From a checkpoint of a small mixture-of-experts model trained on Wikipedia: 6704 steps.
Below are experts of layer 4 (counted from 0) of a mixture-of-experts language model. Rows are named router (the router's row for the expert), down (a neuron's output weights, with its number) and show model dimensions 0-191. Each number is 128 + 24 x the weight over its row's rms, rounded and kept within 0 to 255. Numbers have three digits each.
After each expert's rows: a language model's description of what the expert responds to. This comes from a sample of Wikipedia text that the model never trained on.

# expert 24
router:148139154136111102140093103159100126142123154090164146088127122123081170152080097131112149161139168142119131130122130133124128133119112132146112136114129139127132133105113134143126086133162131130172145117148135104164097121176143102138155091157112146115152137145100145143106160182122170123157124132133111104076145174077099141119121133118120079100160103182132136137111161128158122092137084134155102119128093121131182108142148133123129123135115164170138103124111112164098109132102141085074133133146096126114105153142162106095090132108131136163126115116121139133106085066145091139
down0:154083120101137124104100122144171125151150162117097117159101135155080080128128120160163115143151159120136096122102102148096129119114147133096137101123164146107104154127092127149135176131146133098163096139123115101105147143098127114166157126098118146156170116105133132145143150126148144143114135120110118105133095107114072126140128098133150184144132161118159098118164093181093152131172071132100117128134136167109101159169117092140129096127130110115111145143124140153124159049132156119133130139131161105139149121120140129171117101145129101135099113160164121113172146134111147155
Description: Middle and final letter pieces inside names and rare words (el, er, b, m) and the = of section headings.

# expert 1
router:146132154082157127102134120116113106123118159163134098113092139144159105114147108103101128130128135113075121120099130145168086152145106133128110110140146087116098175139152095144124159130129089115057136111131134110101108078125116111112101142135105090151142088099109109118140127162083149187132139122167181130155143104131107159140095142147126094111092099102136138154140154078117116127147091151110123117146186110134137132104092131178120176110156151135133167097114119163123136133154132155113102108137110101135166092141092141127085130123160143114139113129097127142108125123119108146
down0:113153150118110116135114113106132147134160136149141091128112172113125112169125114127138179149137139106167171130103124089123146125120150153114179174088121103099122118077143095137166123177140084139097143115104144162121147103125110126149113120125150117185147092156128112140145170192099096125118134134070128163151143125096144146140092133108129141119109150165133166119148140118140108109137130145149124147139144110121191129168146168094082109139117135108087116182132141146130156148117155143107144123127144149113139104121150085145151155102144119092141138157097123157127161157105102122
Description: Mid-word pieces like e, t, vi, be inside names and words (Kr-e-isky, Ti-be-t), plus short words such as as, no, name.

# expert 21
router:085123093108176110139152136156161121172118128157110104133153112160139124171106132124118134132120121122111142123116090144144126148142142134120107128139121136148093104121100188083146124124121102120126133130121131139064140161155120155142143179077116145159140152103180128123136108169106162130079166093117149150085139175145127145137093097140134113119102160145104121151169114123114143140141117116083126170075100132130125081103128131160115116116103110105148162155125146133194112149147143157190131124114151122135160112140139136115136143117136162137136161137095101162096127101127144099
down0:140155134148151149143119162122153140100120147128121080113101180132096119110090132114147092178135116124148153121123094125125095129127174140122146101176120143130102119119145126098104132107080131111100176115130097132124118116128145099135088166143152092141117139126103138127104166100168139134130119103116155150119091101170098116138136139173158125128072147131127111113108127100102132129164112103121118104053084152116103166119123139144145133137118144152060175181140126150165158123094152131128151110119136104093107100115103090152119111120150131158162151111120111136142086125161130127
Description: The words and, has, had, have, or, &, plus scattered word-initial pieces like dis, ri, dr, op.

# expert 6
router:158143109145121109142134151174154151127113128146160111158143142096104109169138154174173133141137080124187140118126097113147149137125122129095092168134117097152151094141140113102158115112104107178174115095093105154128143141138083144121067141153105122142151128140105141156147127182140113121153110149165127144131147102147136103136133159115126122144125109147130096109135076136161086101108166090134097184128088114154114108154155102091146129173103124130169102089084158151098143125133098158130143128124096109128134119127128140137147125108132117150137103118140133181125145152133129109
down0:127109113101096137102078133114126108116159127156121123078120148086127167146109122115139120137068158163125124099148115121107158112128128150172136148127157120135154120128131161147052139151148111147099136142139119158156119152136109132135056111142114166110133137120156133084122115136115154094122099125158126204136152148144137177109112130157139135095142108125132080139125133142139136113085124122148152146112112143139108099157110138101146094125138130119190180106191141129105131136138128131135152109126154139160148080151105144154128122124172143163118108093157112124101088102137113139
Description: First tokens or pieces of proper names, mostly personal first names and place names in lists and tables, e.g. John, William, Al, El.

# expert 18
router:111098136154141115169191115111109189152135085170085137136152108151136142152125148113143138115131153149144158118127112124110157109120117107157134130170123097136107150123067148081160134117094159098130113108164161172106137151104125154106124102090138135142131178102087125127142125116125112137131120127140074176150129147131131113146138134122104181139169106122114127110140115088121111141165102122158166141143123152136138125089133107153112091162139126133103092122140111133101060106148098112114102118112092084158139125132134094165120088105145139157138151142153110141121122152136126169
down0:142106095136119121101120159139143161153125140124138154140135096127131111089164142139120094132148154145114098079097126106173145119095128157085140120117083154146197116121119135133122114165109179162157130117156112161083113096104169142136139121159117160085112113154102140092106147157144137135124070114150159157124110107103115117160143121119088110128104142112126146097150108132106101144103100182136156129144140136152127122120124121120093143109133130118149139166129113120111089113134083144149106154165129130126114141086111104163157143137052101105119129145141129148140061130117160108
Description: Pipes and list dashes separating fields in tables and bulleted lists, plus month names, degree and coordinate symbols like °, ″.

# expert 12
router:130120129117103139165064104121122141100121131123116172157100197138165161099122095110106093112158128127100120120142088141087128151151122113153125120160163143132154152130084132101142159124139169097180087149155133097146144133114111128141131111109077104116104144126111119116127135135134096115161136166158139122148134113156099147079117154110127111128119113114088128090086134164171187135113124092138139099153155121167120118123140126135136165095107087134161113124109107088132078127119121129152153100131117105114088139142142144120135176175101147106158173124122112105125111110134118124
down0:124141165129116130121131100128104125115183092137125143092099112112104159123113115145086101102146125141129101123093110123122126154124140127147146104106078124108164137066103103128094162136131151079092126150122124104099139136120073142125129133129059104116127108107088141142132166122141155153103090116133142131089122146162138134149116112120123182077110161107132114121127133130119163134135087163137144122122131117149087202116127118138133093128135143100099117090107129094180123109117096117147134100117105122105104148098120101147098159107114124107097126133122185130153133158159156072
Description: Suffix pieces closing a word, especially plural s, es, ers, ion, ments, and some nouns and pronouns like people, them.

# expert 3
router:131128149135098136173148142163121149094127131122118111146153115089107133084139116136140106114122139148096119100131124151130104170122143114090163162088155103137177105132166150100132139153141123136106108102146129113150090113137132132152104107171134146109109104158135146106197128111123141115090154151132110103121159132105107128116129069113108191121152121127156160135110099161136131107105111107116124091110154093106091127131117118138126163109160137105133153099137118164110175129087087091121185085134134131168173141099133176138149099117101128156117143075134121101126149134139114094
down0:136117118132111150102147158127069103132127087097106104143126135148136134121090130146162137155138168134138134136120111139146110183166150118131115133093144127127174129155114161118141171112100160143119116133103109113154170109137095128091152150161121126157117113128106128103153133132196188136147171153118143151091103148127189129097144170126143136125104126114154160093106114123121105088146115150081126124158101154183147183152156132096117153108150117110116115136120149103158130122104130099124126119127079111094091163136104155125120122126136190109146113132154133128128094133160108111
Description: Small numbers and century-style numerals in lists and tables (18, 6, 4), table separator pipes, plus mid-word pieces like Sa-x-ony.

# expert 16
router:143109129109138172093118124122073075142106128127108095105155171103084115162100115141127148099141109105140067143137111139155144143186142133094130150101117119151095132153115104147107102087117119083143126127143126134132097087139113119141127131149101164141111163168146143135143124125124099107128159109098114139115098134100187171123140115070126111154123132142140129117139113122188110119118144166133110120143174123101140101137158106093084152093101137146116103123105120128143152135096131142140170160139154122082097135100122151130156117115121152132153105105093086107172172124134124139
down0:144153132080162093126115102144158149124151107130102119164167140144105113141143095118095092121118104138122139162112137117169128123126088150128106114141147139128101111124144150136130157092125129148120074122146153123133146111105128128159128144128158112150149109126118073142139113173124101176135130203129152115165123106113074072105143130141131126138081139111162168106111121155114141167123183143112117162114142117121147098128156115160132136089140129161066172151136138153129117121176069108142119139136102126137059145146121148134112144154151119153139106132134116115128115168106146152
Description: First piece of capitalized names and words split into pieces, such as Min-neapolis, Lou-rdes, Ha-zards, plus dashes and pipes in tables.

# expert 28
router:095088103139123130104094141122135094128140120108127140116117133127140103135174146177172132107111145098116118098145125171178100109126115090160138134153105194108132117160125100134150143158134114147157129100115139145123147127131136136091109143098157145085135159113125147138145107123155126168159132148120092125130092132104081096129145105124118136093086171082169092156132126093103089135140164102107117130085135140153079161126155124122095113118107117084133167151146158126112060129133153162097134148132126131157102089174129121091101148121125107137117081114134130123121106105135150124
down0:111122122107127131136160143111122141152160086145164119125158113150173136149070150144154106144118150163122123151156135126127108112081095086107177121109136163138137091121133070179147127141111109133166153115115093094094116132155088127153131120164147103168120102111168143137163068183125120119101152160150158102139155138145133134125137158084114104135150143158130092127133131141130145135064105114084124151126113096145090122151145119171114155131124134159138175095136137114165125100128101141133119110136128117181130140116104149134160130143098140094119123130102145129110100159113150108
Description: Beginnings of words before a suffix, such as un-, an, Theod-, Music, bird-s, plus the conjunction and and apostrophes.

# expert 7
router:139154154123153158121126104110114162179112100103146134070168127123110129126105143095123109115150127142146124178161150121142138089154141087130115132119125136142143131135141104123083073123103126129107123148148139117108147150152115136154112119110143083152107142118149092132130114150131117095143095125102151108078103113137136152145090170112107178105128144135121121087123148132106155168117105132148217123111105098074120100089111103156120127135097148189146124125148135177140119134167133131144137152110134135135138092133117124116124129108127142131151093105134144072167095140096099179
down0:156135127144168145106095145161106135125122141125143178104126116155133179131090081161129105104122118153134101079173145141103112117107124153145132137077151115134102107130073134085148122111172180138116118077147119104122119177143138115089093134117124146087107125126101148158153118091153101109146137127138105131154133148159141111131129127155101116177133149141126073148135138142127128080119152128105118116142120096109131128138132133089146134079132125132138110071101102113173124120120129123124097134103153118129134127107161107140146106152135112126085143147096161092119202107173134123
Description: The article a, possessive and subject pronouns (his, its, their, he), plus word-ending suffixes like -ful, -ical, -ary.

# expert 9
router:137116150111135123106131140110103129082101122117124140124137093126124100107183121129085135119155124139155135092112150146131063139089117136152150171143095112133116148119080116128142114152149123117145142155119145135122132140096117103129144116128155151153075138161112143121089122149142103098120118150114090173152116132130151109135131116125068132120134144155156164186124108154121102149184120149109177161129156129172126102094129093113118111124078153122171078176136140092137141123136103136142129097164133115141082125143140128141092122138123095091108143133182157158138077159141151128
down0:096106124163133102161183107142113105172157152152134146144153141122105108116105112102144128158134182113159136121125137124120153087154121164148092127108156163103126147125118097107105093162101130073128142101140143108147134139094130178134146119153127166171131160117093116117125133142124148144124116148110140173134121110139145085177138154151130143101135135079123139128090144127142145115121134147172113124117101131113147082153146167134160122116125162136083097114117096142144133121164166146089119144120077111133123131158184127094119148094099110129116109103119126080174072132155119125
Description: Pipe and semicolon separators after numbers in statistics tables and score rows, plus Latin-like mid-word pieces such as si, ti, pt.

# expert 29
router:129152084136120164114093150124094136137111152156099141121108116129115128099157119125139182148103170136117152124138112104102098100111130135156126093110123120185088131137104095119132155129108136123095150090101109116167117115188146138170167146111130167144130139126152122104140121136090107096136137098152097115142138132153131145135156103128124088140144088150112106152164136139160117154144160116176122135145113142116107146162074160166131118186123121070128130105107101129139123127144071156111116082132114095108124101153129093148152168178168141113097095147127125115108100138123116115
down0:125149119115124149097157090117139151077122132105154099147124108085141153115110089133146108115097142170149130145124128151138116141129147110118136126073117153118091127122143170095135144136131089141107124136122088157110139133145177081126138127149118186127112152101181061109101138114082142087158128104132123140076130151129138182130099159158145159101118115110103120111108136128135111125096107154144106139125148127135153109106153121132152126097150128135144085103112110141072144146168155111136111108160165134125163081096126114161140080130130143159094118172115129122120153139090104150
Description: Adverb endings -ly, and function words like also, not, be, to, could, would, only, usually inside verb phrases.

# expert 14
router:115100122183145122145157113118137137160113130155169093099125105128118127110116106084134111165149111141103114135114136121099089106134114102080160132101146124090097145092115116139134147120143095145102145117138158147138168093099142154102139088139147133150110135161181150130126104143143130110164097142107111117120151134143152139097112123113158149110080153155113143129160165086175130114080092118177115094100100134132124140146084119096125117149090131122111137193137110127123136139134134123156130142074117123157158160096132069129155101171134095104128119145121167116147165146103145118
down0:118120126161142128112109130080138092115148165166162129107098105093154129150153145139121131076124153164128083111132082160128137133131164128130138095105166150192113149161142123119154168110153125147140148127112114110138102104174149124158169161097121125133115124138108160128128135151141108120135127098123137111074187117142108108122111125130104134170138112147135118084139164160164115105112135137131144084157157169076105136122131121141112109172138138144145151133154127124111131118150135165150118173106151103137116136129114147116135197151172128118146110116159156117122164104178107087
Description: Word-initial pieces of names and foreign words like de, Le, New, M, His-lop, plus raw bytes of Chinese, Japanese or accented characters.

# expert 5
router:112121115119098095152126126158121094116152151127137128128137113101105168193157148109080137066107141100121116134131136090116151149160161150114086180153138130107142118107154114093156148108118130158144104156119105174132143129099135090133162092098126117160099147120138072129109154134139144098133110110104154080106131142080156120111128114137122123151118142114129098120160155098115157150126118133140100060159144153112107104165109140161133143160127099120153148116129149111099143113144175158128130112146120134141128111104125152166099090123153158116157102131100108143103094131105063141
down0:114115131104153137137171129134138120118117197105166159173165118143103159100137154093090125116132140145149139138144140165113127113163102103159082165133167129126149121129120162114117142125118166119142147125075126187105153111107137156110141158174111102115109126176157077116098121095133083169129118176133152108119111118097130117130123144151164107128150149110134111174110155116076181140105114096101128131120137106135123131099182144142116102147151128147082142133119120150100162149143128149144143128094107143165107141122114134122108106092140120157116105102125141129122101121091135080
Description: The word the, often after prepositions like of, in, to, from, plus sentence-initial The and This.

# expert 30
router:149137116117097141063138125107106131153120154103082138152105103169173096168122177152112107199094108138141153175132103145150206124138106121113157114148164121137120104147143092133133125119099129105101120138160124128153171132110118132092137154141141155142133124123125121143126141113155124109159114128089158134114106159181172135128128146185130167153154071112129122148127082142140155141140117146126098110111120118137113123145113122108156150108128141149116140193127095140140202127114141108149128125131122154132142109142134141124145119162094091176125110122107137146120150106122130120
down0:109188146096159138147133107162116108108181138114144089116131120135132118085133138132144114129139114084104118156111136107135120164168140136134116129119124092151086102116142136112116138115147080121139077156119159091132098123165106128143164134125138152140166093086113067175106130130128105130161129112125079150127085094132131146073146140167132116128091148126108108152122106155166132151153117132089107154151122122111146157106132102131122143076130122135114110128110085107094125123156085125116133108095147165150141136122106107152148129187130136148151114136134108126118204150126124164
Description: Country and nationality words (United, States, American, Russian), recent years like 2014, 2021, and table abbreviations like GF.

# expert 4
router:130166147125086121154163095126105143092120133091130153159127117094122100078139131143141098154152087122141110108136123072138140131101127126119140162153117177125126096142123167130124085118118148132095120105137127060148115113125143097158137160161140155135147104188134174147107111076123111109134162116128170154149138135108132151138142105117115162123147087108150119145174080161108123091057118117096140134109136089107126168153094120131165139129125141138105170132142115155139126141099155098136125106109132150157118135140147170125166142087126141122145104171133109131146149139119107113
down0:139097139132154133150132113136121116133130143134113104160123117139143149136134124118126127118143105138119165141177131159178146113129097130136125076134134079153099100106160144099177117117135119144152106125106117090135098131181119099126177098101182141152136129161112143092111096106124132133109123085135152146128108162099101099163118109136071154118113104136117097113142132111131126116118158125126108136138110116107107150153094078097119134138162167158121175134161128132129130113095108148071143136148116074111120118141161118135103167162129084091104098130136183124135211116141110129
Description: Digits and digit groups in numeric data such as tables, area figures, postal codes, percentages and durations, like 13.04 km², 81.45%, 52 min.